Below are experts of layer 4 (counted from 0) of a mixture-of-experts language model. Rows are named router (the router's row for the expert), up (a neuron's input weights, with its number) and show model dimensions 0-255. Each number is 500 + 25 x the weight over its row's rms, rounded and kept within 0 to 999. Numbers have three digits each.
After each expert's rows: "comes after" lists some tokens at least twice as common just before its tokens as in all text. This comes from a sample of Wikipedia text that the model never trained on. Tokens count by the router's weight.

# expert 6
router:552499459510515505494510482484463471498491514466533469501540473560449533457442508504507468484500533474529491505507484523491513498476502511553530487556492481503489503528510478501474492487455511473505519498471475512488501495498526520515510535485568515497490540495491507459483492527524488480553504499524499533508477529483470481490521522557497451566517490477505514492538471517496507478475434476505528494528502506500516480520470501503508498496520534535491521527483479483488527485493504499507511457490523474506527509462484551455499482494517500493529532484511490525438491472512499536485506484533487515513503494497512511512502448453543504504493533482495478500516511502493473509488491470478471516560507501547514493479509432534496515486479477537497473512542510450459520511452472
up1:520526473480516491505543512514475465509481529526488494514514482533481536488506517451533546478515496501534443561538515500485485504508494562477504503517512498463461482526530498455517507470535470488509481519484499455514480508538514550456488474494531478482489478503505503464501511497506526532526501498525449521502440487503511477459465522512497491536517502490491506492506487540508493523513480514493504507487549530492533507475526525492458485512557526478477526483469485488484478504499513477523531525531511542465518499440500571437500479510530515481499490460517447476490507499491487479505486450506497502525490474477544464517487528501522475501461463555524550532501505496477474509534463475496510493526500517524506506462475481515513489501488521505463445498484523479488485516510476
up2:538530496446521502509529486521509501511471485526469503498531488506513502485450494507508545491503519487490510498508470478510449512501532449478521462434516486528512506520494456466500432500527494457493503507514516507503473547481523515507471496546528466481513492497501497499495524468524473533501505452446519510494504550546496456541509456489487517481469512469483505505444530468536559472502478512460512488490529502492491525511498515506498479512498487511472523525500531539461501501493504475503531546494449489479483479485524486536518525529501528501456484480497504481465542532496510479494514520488511488577493529475480497478472451503472541518468510529531509551541498518498541474504507490503523498525469493525454485531490480467518475537502505489485508484504517538538484479490512
up3:504461463508492504482522526531492524473507467493486451563525488490480487477470457510471550504474506482494481470525463506509498502469540515476501523468503474528480547542517495484547563520473517464508489532539496463540497566463456502490462544530527475512491420501529542493525490491508460487514521499522496512501500512492498455501505490495493519541491488478488477462503511505524470514498490535494503515533483480519499499485518453540525496483515504523550506476507532512492512528472468480510503485513474523478490490453516524514480461478443499500519527491472547498495521514501530510465526539465531507491518558498493473521463463548481510475512502500487504479515488473503491501518489494512494543500517484497497527506490490511538486467474417512513521533496525500499500498477511
comes after: " |", ".", " =", "===", ")", " =="

# expert 8
router:492516500477539515524474465540478493542530520527501506566486502540450505495510512531530543514483492486532507476526495490504460519528527472463507489468514491486494528508453491472528488513449501482500496544487495483478511512512527484506487519524495506523518494528458529467543473561519500562503503486510516512493479495469503516499476444545524482502477497522518518504495489481500500443481521474497515512452474468500463486490507517491540466574463483500489492517463515489486482476470523476526481467487481453462481500509502503473466511540515516511508496517489479510574489495523499508507474527511494488524475509487472510496503453474513527449499528478525514515540510514518491453495499444515534445515477504517511529529445511448502522523485505512463525494490490521541488531505494
up3:463511521492491518518454512493493507510513507545512474550521493509523468508489534478483518518480504494541496533489496480481521474523494500509529503509495478542484482475469519512488475526568441485497544488532489473520489477517530505489520528506455541463472529506466511486537536495451525498506511494458512480491532457478499490528502481504499487517489522541503512505436511498519510505522538498551527467489494482544493507453484530467473472505457503492531532499507538516476502505479487486527489480512526495529526499577492522507462523529484573505495521449478507452514559483499503494519508460521498465511471498486525483508497502497484489480543530520499492452531487497527483490509460515538460446451495499461500505494449507475517466533522480472500486485491503502500476481513475
up4:475482515490530472510483488502482462551500491468439514482488511543505507521474494504524498513510501477496491450520479482476497510562501457518520469461487459484466533482487470503539498523503478483522477538524590522474535508504477510483528530538493461523509449493539528537549491524510493483492533483519482488501525501494477533484509473489529432497497505529509465470499512479515510513492500473492527511465501484544518475500522520487491472516457508503496538520457461474491511486477538494516505469465471493510486496527488481481458496470492509529514535533536541512550510485547540481438480515499486540498469503508533491471503524513487527510510524526477511510486497539528506504480499497503475489532538480503516520502493497447487485458457492516451504487488497489515524498532553
up5:470534481481517554463455536490436501517467514511449479542493487490472484515494494479501476531488509476501469502505494496521469481515518479510501500522514555504493489493520496527515534491510493511491494486545517523504530462503517592483486536506537463480460535548528509503502528578503487490512437493510524517501498523504538481512520522489510490508503490555493484526481509500526502443452492550490484508498462475483473520501498484485496491529471519518518514514496517514472501532451523497482465501491469485502511502495523522489493531490539479516515487515497520501569493453430499510522526450489506518495512478468501477481499466513510485523534504440517499538512504462453459490497502471501476484474477500477487474474499507485483511516488476495478538517552496518505498518549505
comes after: "\n", "==", "-", "===", " ==", "==S"

# expert 28
router:549485506483519515495510472475515510481524480532523536492496486494487491498477506566561505486515507479494513509525529495515507508473490479492517536437508498512503465497474465509510454509529519489460513496474506496539464531563468488505478528514527487488476479516448518497509432484517502487441520489537495521499474494528508499495492510486477531502497476489458511531493485474502472518561470523475524532502500502518475494504501493475491512500531479501496548506445476462495493533465459531494528462513508526469478548477522510522552479465509501525486521527505460500474491469472509511488502494577478494485484460500488544493484508522506483562466546576506517518508537474492496497501509504457485471459512502508525476501503501515514470493477499521493524505530501443464524520509492
up3:469502484497487498487489497494513491516502526481523502451478525485526501478493516504538524541473479472474531493537491517506504459487520560505436515495463521511500525526505519479539483512538495531511481490519494530487510506490450452513531487495546518513499470487484488480500498513468538462477482495500466496499505516450469468500478491525497537533524515506499553472482500475470497509530511501500484489512491473502524476519551508486460503470527518494530526566511465494489456492453504503516514492511544460514514481453506470485537515498465498551522526509450504510458558502473527523443493486522461483504488498487508561495512553486553507524447506509481517506495544468484504488505528484536503492489482499457475503470502463458511514496493476539529498530553528468478486510516484
up4:494516499527484489515536525511479512469526498496510512530515564510491520517447511474547536488529549525481515462505499474530452544473473483501495489481516481512506501515474513500489531512493496475513505510522512516527502539529552526476520518521519466494438508502452449519536458477494520535491501523473551535516473479491486457544527483495530516459488475475506541484461526517497506504495492497500478539493515531499472514511502513515529482457516526519516522481504478499479431495549517471524525462506453485492473506429477505493458502510520451534445542508500487461497489472503481517485514494528520490524488491478503502540476508525443500497486546507511525459480491479494502510522523477496488461450499492490524491517472493473499542499476496549470474480499505507521511501503468
up5:511471480467494481529510527506494504506468466516515474497485469513485488533448452499478448498518460491506479510538519501523525485518559515495468467524494522499486513492504482504528519520531526511447476496469508496478535474507463510509516472518504486487494481472498482441542500498522497507509511507526512504504541505514501467491538542440504492512494501460501526473453501491471494520528516535538467436545511521517476474466511468519464490509532460591512488478507508493480555538517513519517495459506515514523525429431510516536510516465495503492457476497497475506518517486528542545502510486476533471502539525472492510506506503452473491518546443502513489512485506499490509500501500505531480498474519537511472529498487521508508470496493482491509471527528510508519495512458520
comes after: "\n", "|", " ", " MF", " DF", " 1"

# expert 24
router:524540513532545541503474522508457528444523481486534564506467517507556531524501485484506501487523497521456471541500523519475490477518532487481503513470507490455455491533485536495491526501508503537532476512497514443525472493494499483497529491465473565506469547496488486523491488466502549464500536502462520571460510493487498516483503488500458498514512494462495498480499521508497456498494464492550456506522468488505490496475471488524505476519501517507506487462532502496534529540490486500531471442502452507505463525438516486497495536485511467513474501493500519513483497482472471501536508500514478486488508485488509521534550493500517477489440518521478471512468513496514535506509482519510527508489544481477490479514504518492570499474495499511532547482504485486476495470518487
up1:551480517503496514475530486491450537465483527492490541516499495496514511484511467529537501442503508488467510483528523469491503483495514491489482524517489528499517532543506476541493534506484552448457515506504495475500487544490500498537530470507515525480477498494471489459532493507503511472498482427523495523491442469493483459494471465469462539494484533500504510505501507503477550538496503525517500486510476504505490421473498466470520463500537482489510485520438468488473522507528510532499496515488505490506485513510462484513510524452493524508495523528510495468498500538497484480512502479495483490479528516534521479544499525553525536535486497498483465460484526484521518549495472496507509495471524467523498509545548539526474512539458502499488541541490463451523502468480518
up2:503487529548501496501531494542476465492490509493522507494440533473476548482452518482486479455477512500462533536506478510506523495505493502525523495471509484470500499501470516498509480549504508488530529525499526546436516543524488554465485484505481496521485522512550491505478480478500545462498505504513498497478518481495527479476484516554465576460491477515563537529513517478501520520522495482508487494486504478508509503492486488500482437523527508465524514473500502440548513510470488494508507462500420523526507513550526466526494499473481507509509497479487504490478526494480529513512480490495518487474554485474507508493506441519503469521484522477465499507534532491520520457489489491464491500472523499525499515520516532498559477496493481483498513439489467536518492463494505
up3:522480474504525536515503454471465499474491462540488533536509496465438471529492524551499481477502510501479504471507497464493518502545496490510461535511467521466538438477483492503496482504522504499510557494474504540480463496468537499512465485483515500547489470518511498476524460462591502526469482487500503490509548522503501545504515550515504541514500484505503520459503485542483478497490499512531509485478486475490467515507499413496477522497567487527504542550500472503475461509513501503493475511471507462523471491478505509551531462492493519489480534525494524482504486480488485496502509500546477520489458529488501518506469484496516477517511556510525525543508522463499468491493498481522501514501526485524471479488522475484542516490489463509508479523480476498518486529507481
comes after: " |", "-", "|", ":", " by", ","

# expert 35
router:523507439514488498506531488531487472486492484510511460528527500512435474470531506523480455498512530458535506520526470506520491500484531466522499500490501497499478502478498515506532502487440512469505526474531452490457503454569560465528488546453528478491504487548505515521507484475520504484541509488514497501472521535465498538543523509438463499482487498481458528470484538510488525561526485490527491513509504478520502494461521498501489520466478517458468493495489517490508522471489482495506513508479517529479497532472520555495504501519469476538509491521474530461495472549499507501462533494461491489506480509514503502505488541514466529503494519509529492505483532508499491521498491484463513551503513485520506489541486498448459532421526507484527499515504491506491487544522484
up3:492516514503493506475469488469486501521508516477558524525489519503495509520497520512501498525472531534538480523510510511546477524464540531522489499487525502425516520564518517487478505513521515482557439488504534515516487501521524523483512497466570493514517464522482537513514463474495490495477515512488494448512521470490525467474495478517513511506503462496469501458463497487511518522520513499484451515445512497443542497482534471511554510503454500546499494500537448497484464501503491566470479516482480512499500504505517529508484559490488477486527516463498493487513466477509478451490483469502444525472486488508521485548515500555515508520523487552497496488492482494463494496482484532540485489472440487476498509486512503513478531515511506478506486487523515505474454520476502
up4:479510503530529525494509497493514508471470480488486488529477509479524495491494479481468499483486489490549496439537498507482484530473517497519497512527508515479504561534510484482453510476503512473541459480494501518511521499477535558470438501533439504522490513492494495545478506458554500528459541527516494517473484503517488524492527527455516494495460488450514514510486521506521520533496497478524457517488524529462498489509541473489541515458462567506566472497507479481472519510495506485481552508507490465506509498519521507470518490481499521510502477520486529480475472470503450502454495479504550502505476517524513508526504498489475494461495484531488495451519495555513488499531513464507549482489497472525487459477523512538490468506478476488531533500528496462482521564518496
up5:532474447539464469503512482504536520516468496460438449534496457487486495509535496488492461488505473524517444523465489492432489485514488492461530526502509544510464490520523505525471486490504480493538524514539449475521506522473490497495431506455518510469481506510527473487458520545488511497518516519525487490475468506509538488472550491499483488534518465526500535523530563473485506553487482504519537515509474522483503513505509494497490530469506498469546464481532497504491482538488489491503499506547513512518447487489488490465507508501467479470491496550483505503466500587507502509479501498531512502531499477522502509489489509500475474515537474487497507528518496492461542493552537543489509543475497491541512503510524483480481498497541502493498532484494487522511486478506478
comes after: " ", " |", " 0", " —", " 1", " 2"

# expert 38
router:503497482498488485497503518453504496471483510527468482517491496482477498469509513488539486536502479534489508512503515526454489452553527468537439549509508469545503498481481529516580497516488518501511474523517457492509422527499497523542494533505522515508522519446486483522539520483495483544522517494524491483481501456540507504492512493544513512475508476499513503513513535488436528472512479533506517506480511524472510505511485499500520493461478520515511502494499461414538487483488492469518496537467504492490527517472447494497495492545533499476478527448470526481511497497531529517472485489490461509471478483515510525478507506487472519538524420493492470481499499527490494520517454533486524472504555518463518472540477496523502481470525515517516518492522497473504499504512506
up3:475504471515513467487448511493506510500523467494512527490480523513474485488483535494517521514522509488516529510546492518534439538492453513550510465512478534495497472477544505457511491519506499485473494518482533506502531535475504536533491469511512499528528467480499524519494473505512500538481480503519525518499540476567497506520511512497462497496511469491507506504474515516449479474521455497478463512514500513507493473513536517494503475490517516492521479462506468551552517505520476482519484506505497516508487506499504458448493507552467530488454526493530527482518500506464461495490475469469506470491488493540523503563518468502528466495515488533466503484486513560483506528509439510453473510512505507435517478455530535480479484522483449525506494532468528494552506455469523
up4:561490543510522513437521492503521504521481510455509493491485504484487516500479497493508550538484488528438490515502418458501509534482442506488506482462474529504506470450515507481530505507528479495504505498479502489462439486509531476507492548499544554489476512496498511510497491452541477480477507465497466485472518492542522530484503551480481508523542468515464488510497494470461488493490446492482510532498491495487502507561555515456495506493468501514522496510518511527524553514506449502539510495477512519495474488495506482479478544487479471545507521493501555509501478479529500518460496465520545514483497507500491512503551477497489523487494473505519506446532506507514507528466511491529533534550496500466509471500489518491485482481507525509479523482523524503517537468511485
up5:536511502466476537536508463494537501480506572504486494529521507483507509495512505516522504456506514491484517491490466506509478484524551509482528469498514477500519553491487480517488506511466476473474480435487532506484499517510572530490499490486532445484494499509470532480546537461544489465521538486447445488490526456478522495525525492482451508525530489465499416504509518496473526484502498501535493456510507447481492503500513498537494482510516575471524515539475499500503497496483503486485487516508519521495509491426521501513488479517504505500530509461514498468489492482517491477501521484546504482519457512512559486523474466518494479492492511498500509502474476499526469529493475500491551495519492520501511503487496480560481494497510468514490499484543526553497474480510543
comes after: " in", " of", " at", " to", " on", " from"

# expert 0
router:505517539487489490513519496494525492533537480533486511472515484483552458524478510486496490505510547506512481429479525535512505522520537508480506505500465474438506471456488504490474486561512469520509480512483489525504535484541482510541498501488509494482553534483521483491499492472521452510501494482490493466537529561485538478463491522474492474534566533499483482460463539496539496508493509527515491488506511501435482486506513558505545487515423509510529450520512505499499481508480483491519487495506521449504494502516461504500485468512485498491519507476544478487520514462459515509452517517485467481495496515471529488469504535497489475507504509460487518487511506489487509478502511490463508478535535477490494526525549536506486505481557512544511502453488490462476522483501534
up3:529486491445505500528475454483524529482533473524501515488484526523561478514498505491527477498525515523537497571527485469506504522498493496507501520499511483526493508485510531508529481533508502468441432512488472517527515525553525475531535476531506500532483467502446478501489485483507497478494486478466521508502478531483510479517518484455492535464511481471494526502466452457494529500532478486507521527483491448509480496503506513546522515536454501502478493497507532492490537526459489532546491484467503531501505470483489521461479501493496505517570545516512503477528490503500507502454478503531485543523510492507536491484499510485463499542510501493486497496486569456504470505484482499461466514478532487555563501457510456501454511473492500513488466499479506497529497509478489
up4:475466525526514464543487520479487523521444476545520479493485528462511495451512511540526501542483520502509484444513508516466525487504501549502501500507494461480449484517510466519451451541501507507496514443494534551552489500496485489539500480499448527462497477461477484480503490513465477472476502464484502533514497525484513474465503505516486575516468500528520512533489498521484481516484478566515483493478509481520520510456523471479559523548554495492525502475522510515492526492489507473508487534462520488507488484481539508495517523519512544498563522475488487502515502508502492518506513455499487457497492543500519504487480529499532506478465494456537546488483497494484490490506479523471492432490502522531515521494476500523485504507523515489498514510492469497504467529475530
up5:507519504511477513472501495523525498510522496462501532460487489570524488521513489518436490494472505540492508502519471472504549484459483504507506481475476494482505493465469507503491501475491544480476543540514534475481473502478500517513511503521486518476471492555507473485565514516504512459478520550464525482505520504502495511518455517519501506528489507508581477526483525484508499474451505517491463495548536479505450511514527519532470546526465507490528493528519479512494521499470577495492489518563515488491502465483497495491491469530496524488492467515482469513472510520513503550523478482516509480495502493463506498500487504451448489468492492511498504495476488499469545486493498511492510435535479524483461508455537482473486508538521501513444490481528502462517527508551490
comes after: " the", " of", " his", " and", " with", " for"

# expert 30
router:502510519509508512492527472481481495500506555446483517525525525465494544471503537442454502517499528498552469492494476480495535499482514509532503512438490507490475484509473467520537575494462493505495509472522523495506526477494518469505494484516555494510509470500482506495503518480505490490492510460554467526522467546500477506537426479476476469491558485512512509497504526497480490553509494502501495478418498496494464522522502497500498496527494469477462522519547506501488520542493550490490521518479543516515478515484502504542517529472452513500493476505499530488486520512484543523502505489482474500535527503485511488515508459502512518487489467503502493499470490461432522508530477473472527533482463480537495506488467497525522502526510500485500536464545517503499440464513516
up3:495469508496490476458524479500521468526487494502472517483467534479474518480515489453503514532533469493502480507486526492515491471526525490482505531476534493472506513543478518531537552535496535453511475545453455522492526509524528456488498518508532479516502510501518478507510502505497503497528518512523508507534473489544498521516463515510477460562511461481506509502456472491498483540483500508494572489455493502495440534564483513501497517490495447520474472491472500502557541538501513519540518489507545498473484503516503473521490494530513490551489497457534507483534485503560517493513479524527505499501525456526466471500542480479505474475514523496454452465481512494497521507446499498480514472506472519503485514516454494513479470518454484489472525487492489492481474536474522
up4:479456495546457528485530473505464522476497500498522519551478561495522519493518493469493481555473484534502468518482514550496513486486551535497498492448486483468509519527517492503527580503507497506488527516522531510474481484489477506489513451527516477522514514471504494501491491472458509520546512481510471506536443520462488514519495499469502493410504510491534451498471513506465480547460491513510472491452494543466524487493488512510527510526490498492495486518524506461452484495492499500494514491486531491527496529499504542523464510495476498500489501517507518459523477524525520507525480472488473508479493527514485533464481513470477493515506487503512496480507463496475502480511441519499563496467476470508508496497498475571525496548507495517523494517497505485498457489528563
up5:530514502508521521514466465467489552456530527459521524517482492460512560473497513484475476561522529481511468516528500472523488469492512498533520482463519556519505463483503488511475503549473493526495491516505511470496495526470502531508477486499503497507481518512509540503518488492492521507519554499515531499451497490492492536483448508523476525471505505497450508515541550484480492470539477486519456486452459507520506536486513499502460513520501460486494500507541517422491518547492520511483519498490529519509504519478456523501519483481490483533439483486508536483538519506468462526499522484472483526551450498484540515514469505534505496496471490514524529533482488480466485462507500488483469515478497547457505474469507483508481514513502492496519550527534500525467465477486504
comes after: " |", "°", "′", "9", " /", "″N"

# expert 22
router:455513517532527517547513492504500497518443486505521491463494523457495499491518505438494492500518449501510486442506529465494507438514477497491527509474473491512483492547476489523485470453515517503513500463466456531488534510483452506509473483525499471511485461507519502496468489529468522485529488535532505507494496513512478426494524512497498477477518535518486571480508493472549476502501530514549512521494522462522480516508467496570514489472490525496496517550473460568490482509508487520503493522421480490527508536495509469527509537496485498488481500547481521562498503548543500504528514507498494521483503498482491510468521483483492499482487486516495496524501446538513516493508529473519534497520547499503485502538500486468497510503515487480508498514483451464498508512509482
up1:474513502524485533484497525472495525533504488479543511494522500418509518489454529557523505505483476479480504495508520558502508497538507518536568456518453511517499527461510507505498485487510476464504493518488512501479476525466490506461542488478465489496505493477539509465547510520463452474553499487494519500561502507487482466487500505475536558477483549518466515487460479532525477499503546496505506497486489448518477460520473504507532532524498444465503464500509483477518545506531506475497487498448479507498512513545453487510485507519509546453505482514484511483547497488478478471527495529494509507498514502500510480512507490496463500485507490479541478502524470494530506476513483449501525483506488528468467518516498497513536531481504483532506472531552505483489488492514553
up2:512478491461495522492494497529538475484490521501508536474487482514483498513498489509510526474505500505497487486490498489506503453506476532480519503492506484517513471507509475503506450459562485509437529478491510527509506488480499513495458528530514523519523478468524522471512491518477511503462518530461477520485486477520528497445508519489439484517501484527475500469501515492518457483493496498574481432550540499455488497465459534545468485499499498486502486540482496479563513544514490515515552527485530502493495464512492474512489485475496498499456534483456484523500530472489496516479479465529543481504482520488497520522537486459494497502510503501499487461491508505517520492552469519579501528525504508477509555550501534495472484526504483481570518552484488513488470519468510
up3:497450458525508515524513447477454491489497490490509517504537546527458470496488498496477509481441513467504529503490507479523508532453505513503491473516483486517497511500467503511539444486494486465507499534492505527492523475461554467504550523464530498522547532490477537459510523492451505501494508525504508482489526509504540524469504495469501459503510498509539499515529485467480529448489510492518494562567511516518507515494492492508494518573525487472491545483508512543523547484535484499493462507467514506496517516472458547489516490518503534524506516531499484494473484511544532452496475476509498514528520470507508505501509512473501509529486469438477518462475501539527483506420470481487502521527464483490526483469509483475467529504498503509510497490517494465521517485489489
comes after: " is", " was", " as", " He", " he", " has"

# expert 5
router:500513479499454511499500493483517501498505471513530555542510509518550503511477476485511537491433486510500502530470467530522508493479509514525501433538516456518483504514513538513517461449461503560454525478511439520569477456429510503514456472519476512453491489478489485480488508484470513463474499525519502465496438521472494527495461539509536454510497498538488481512480515484470501549501474493514469505515519493521475529494547494494472509514525490485476517542521514516540494490549501527505492512486505474474492500493458505496500501512523496492506540477482524493491536472501504505494526488495511535501505463514510485497487539513499486452524483504542529512529524493471520505528489451508534478504451488522551509482499474497499505530513483534461478516507533498519523512485487
up3:466522517516525506465501502489553488529518525491501462532498482506570483501483500503500437519507464440501527540511493473505488528482491498432531526465486525524509455506516484507503508523463489486519504509487468509511512500509502455489495506569510507489490492468564483524509521452503470518494481496463519486530496500484521512497497489492536517532484483492540473532535501486493522461536506488552533503449501482529518520439530527490506509496491546475513498497557542498475478509470519500499484503547500503515507471493516511494516508472526452507490513473482536530496530504509507493507551530491490471504448482489486522464477498502508465497513540498460449427475548484526499472489511500493486456485496499492512499482516492534480501563508459508489488509490525520510500521455484
up4:497520505479482520483500468497472506500496508529564491487484511493494518525468518532505514512502557503489473518504545488463485497524457496500499530529531454504514481538502478495492521486505524492514500462497521479527502484462477519491462478523503469531540481493510477473491468490555495490465474451483516508502473475480545488502500489495475497537548491499514464502502450512505516501477468489552500518454489484513508513539513473486524483495486508559481511520475499510508528532474520519536510495500500493481486475497505493521494488570513516502465555515538515540460507439511474491513508433544510491524523528499491478504458458520512557476517471494492519511492509427471481512495504506447534490496538500521542513533505489522448504512503490492469531443538532513486500480459484
up5:459475517496507533512495516531514487502502485465476535476464532538523501530551482471559507484510501479470477527499479509513530489507498451526507472514458496501477487486511515502519480470476531543482530470504516553464504498535554464507517489520528512546473437487507567502521505497452484516469513505493533459471485522489487493496499490475510523513473525492512497488472520461492529482497514500526483500519514525525520473472505467560458517527525475468501509516514487471519516506520502508519501491516499504516540499511479473506528541459511518472477500513535526518526469513513513485492490476508455533487481504473506453482443527516498502534548477503506437453484498503520487482419539483507497520485485517481500527471493544491498481515497467474492478485485487539511534441515530
comes after: "\n", "}", "{", "(", "/", "S"

# expert 19
router:496492499467501496487511503506527514468482491539515467497521506486497525500466538528505485536514518511498488527537545478475514484496510476529487480498504473507504493517515484511519503451551516480484517509486481491478486483480513507496513489552530511520487478521510405489495467465523518482476512470553495500502449505505513494523478520499488550583469521448548472538512478507486511484480501534495513492455477504506530483470497515532545510449490511495462492495506515518538514476527472504511481503490431525522499528508506531483480534490475497502475558475518499507477499495486484508454499540518470458503519495525513508548472474451562514508505506470536497485559481496487552486506527467468488479504504492459448515494499497499433536512532496487497487488519487518537500505492487
up3:515514561476520563517492485518493512506492498428484518515504505499521513495453489492514529493493495486475451522491502514512460536545492504481516503549472475503508513520491548512498535498489519489504492506478525517532498565499516514501486539464487475485450527486505511514568471501495506483550466452498481501538431491482527499520493508508483508463510547426523491490500474494497515433487496524472475520481466493453482474486512510519474495520503507505483511490450487483500510506504540455513495451473489461481533502522522502474519474505519498512519506497473471479523553487502512505501533490494523483513528485500454524520508484490513505492529500523453557476414497523477526522481470491478489520533515540485498499517481515490519499490499525486494534541505472492494509513510547
up4:531450490507466521499476498522497476425468482567506508507505537461489493443491519485490495520520489477497497457554505502499499490506476488500455526477523475504488517493493514481457533459518515539526503508467489510557484537501556504497510505468465470493478517542500513490487521494524489477516496511481502529486517522468507540569479486498518498444497475477479454499478479495525505523481495476502512494468489468469514472529490527475523483504521562536512471475536483552482508503460450541553494510491504480537485505516518555521533476497507515478536494481528506487542485485486474503516441534486522507521508475521491529500499512493514512492498497513504499535494503500538471532485518459542542489497495469507473497518474480495474494515439523519470520508533508504519509453492511
up5:521521477527498535479481518478472525503501485501471530499514501516477502563485487545465522516454543510467494499522497524527537533502513491550525473460516501507512465503484497482525515466471523476518500512472504483532541555527564504494543504511477507502540525467514526501511497462513489487504510524549497510498515457508487555509537522473498518459505531503513488575477436478486493488491479501483519512508540492471519475467522492493470483497499474510493486515500499470521510491479530465520479486527479505457475517496437464495492482472502503499531495513503431475506499539501502588473488495493486454477453469514486492549523497526483487502473521476535501486527480541501504475490479517506480513527501490520492524501467493509452496430488517536492505504492503489513487485530468
comes after: "\n", "-", "\n ", " information", " mi)", " details"

# expert 16
router:502474475518526484511514549440545512541524517522515493499467498517466495470486539478485525516490514499552531515518533494521496494530483498457496451485467500479497527577518515504462532512493479463520451523463515502491481556509474533490488470515482428546520535504511496482474513520480515519528557458492488493483483528475497497493490519553491485445522461487501470503492501520509515493494485496514506512494485522498488515492507495508507480481518498497468531501489486446516470506530494486497530500536528487514533481481509503492495497509461498500479541533504452525517519554521491501480528514486478501485523498482512491485480517517495501539505472544476472447495486546516516482502465481482511499418498496481485478488537492486450554530449525487502494516455517467514479522507530
up3:523505481476523487498455490497461504477474494506553526526470531520474499479514493524521572525485511504502487531532523507516457492556498490498488484500465506504499524516517453520510495500503502469513521522480527460511463564510496498511493512488526481516512473505479529498493468501487500483534507480523515466482480489461504503503538530448517497549491528518540483493480493462572535490497478496518512490485506478505464471513508490489536478515474465493510507472472510489518485509496460487493464497500533516473536527473498548468515513487460518551422520548504491523514472515533518493491467485543530505490473520498501488525498498492498530454488501502513464446483478511520510491496477452468503492481498481481470468492491480466471546537478523603494526515509524510514487536476499
up4:539471460522543500504507503483483515497512528503507456484487463517451525480505508506493486514529472466579497514529507476499449519563512505529469499442493513475526465518481495503506530506474469412525508509448479510472477527561497522458486528541483495482512523501505512483557515522520502486549504482498506497500469489456484505510509516475488501490486435497479491459499471472494481516515493531516507534456494519499496472521525529495506459495515468474470501516507490459455481543488526492523521438491469479499522532491487500494525508492483500541464537536481527501545484541531494526481491525479501529486512459530504486505496474518466488534511479487480529514485506524511486489483510490513527513479508508509502542524519517545472537483488524501472506505471512474489541500511538
up5:483511515545506465502495521518500512510468488508496476526485457486532483486475520533488512556447500494535527525486501514500493503542485492496485509500546520497494471493534470459492511567518512492477500508459517510543491530484470487483537487496547495485490481522487514462482484531507540496516498480497529486578466510483520502437549457520490519482507495583492478529479481482480501485507498497482517547487478531523526502496499507494525511459510479474498539495500491502490498520444552472498494499512524564497485507508438534502506503519493513477468500509478477524551487462485486509492514489460467446476527515490513533526487502519492517517467498501493493468508473455496467527506489493449496501443499495501512505532489504528480490519481473524534497505475494449534458544497539
comes after: " the", " in", " of", " United", " New", " South"

# expert 34
router:498489475489526474498544464501484527510481513494501474456506488491488455473510515556447534489530510566463467556523485494494516523484539486480523501471519492466531479509474514514495481498445504484473488482523509495481523526519521491500535536470535504499487484452487544489439524514526515464495558499521509514502465495502483498489533514500491554512540501475490522533477492494468483484484466516495507499517523500515513504527511463500511494522517451468550496523511525506517532517517539516481523545464465488486469484461485483520531497508447485499509471483481477522561528572533515521503511490489455479512504485501487496479499459502479496465469461481503507497494518436469521498533532529502504496526511501444523532457493506525476486459498502521526489516527486500486487533521492
up3:462502453511481477467505490501521485519490501463501512502472543541502470501476493501500514520523508535527542531480496513481532443514558491529514500505483507440473509511481475540518578459461505501472518485532562510487496487507545501529517484474506492488515537476452506510515526505482492497514498512523463486520486516510469506503477514490515463533550488475529511481472461528491445508498520519548491492460489477535482485462477470498489494498527520432502444504490498475528503521523478470512498485507500486520514434525496509542506519494496482509502487471495496530526529541525522502478508513485503506525524469480524415519509494488463492466534497508488449494499522486459482543527497499513499486497482535492491523518504484504491553443504493485500530518537502530524495480505471
up4:488462497499546526535537528465486519497484551519501492478456488498503441483475515477458459504490497532511486478526525470444506515526518515493568474469511534516504485525462509520492528531499489496492530534500533499506532514466471510490515526517520476557461548526494520525527487518515516519543495494493453492484469508489517510538504440514511460478534443460468489507496520460497498464480485495521478488521443495451532530507478507511560500483466514491440550526472527487497532524488504515489509500476485479497477500503491530539495480508506478513498447503521504514470511494490480513461468492492518525502512491479503489528531515485491524545524495514462525461493527500500504539493487525479535489496515488500488516467499468539485505519460469484486536526548474482502492489501463
up5:483480502484471485487498483510540444519487517462507454464518514487497502523463503523494484506449528519457525491484507540510484510514540535510508477501478493518467497482511521497458471509463500475464471475525470501498507493511462503509522499483467501483524487495494545517511496492528514484476518488472484524486511458494455495486472527507521472463471490516500484507518526511557483504538483498475506497500539491519494506564568468511519519498533530475514512546467553514472475524476540506488498475509479502511508506438550520492553482474507506514438531472486508490514504477512481501477458528506509471497501474494467447517516551543480468544493512516515512511498508498539493481491479489507506548524466540498517527509531534561493465527468510513477526484502522497455543480548479
comes after: " |", "|", " /", ":", ";", " on"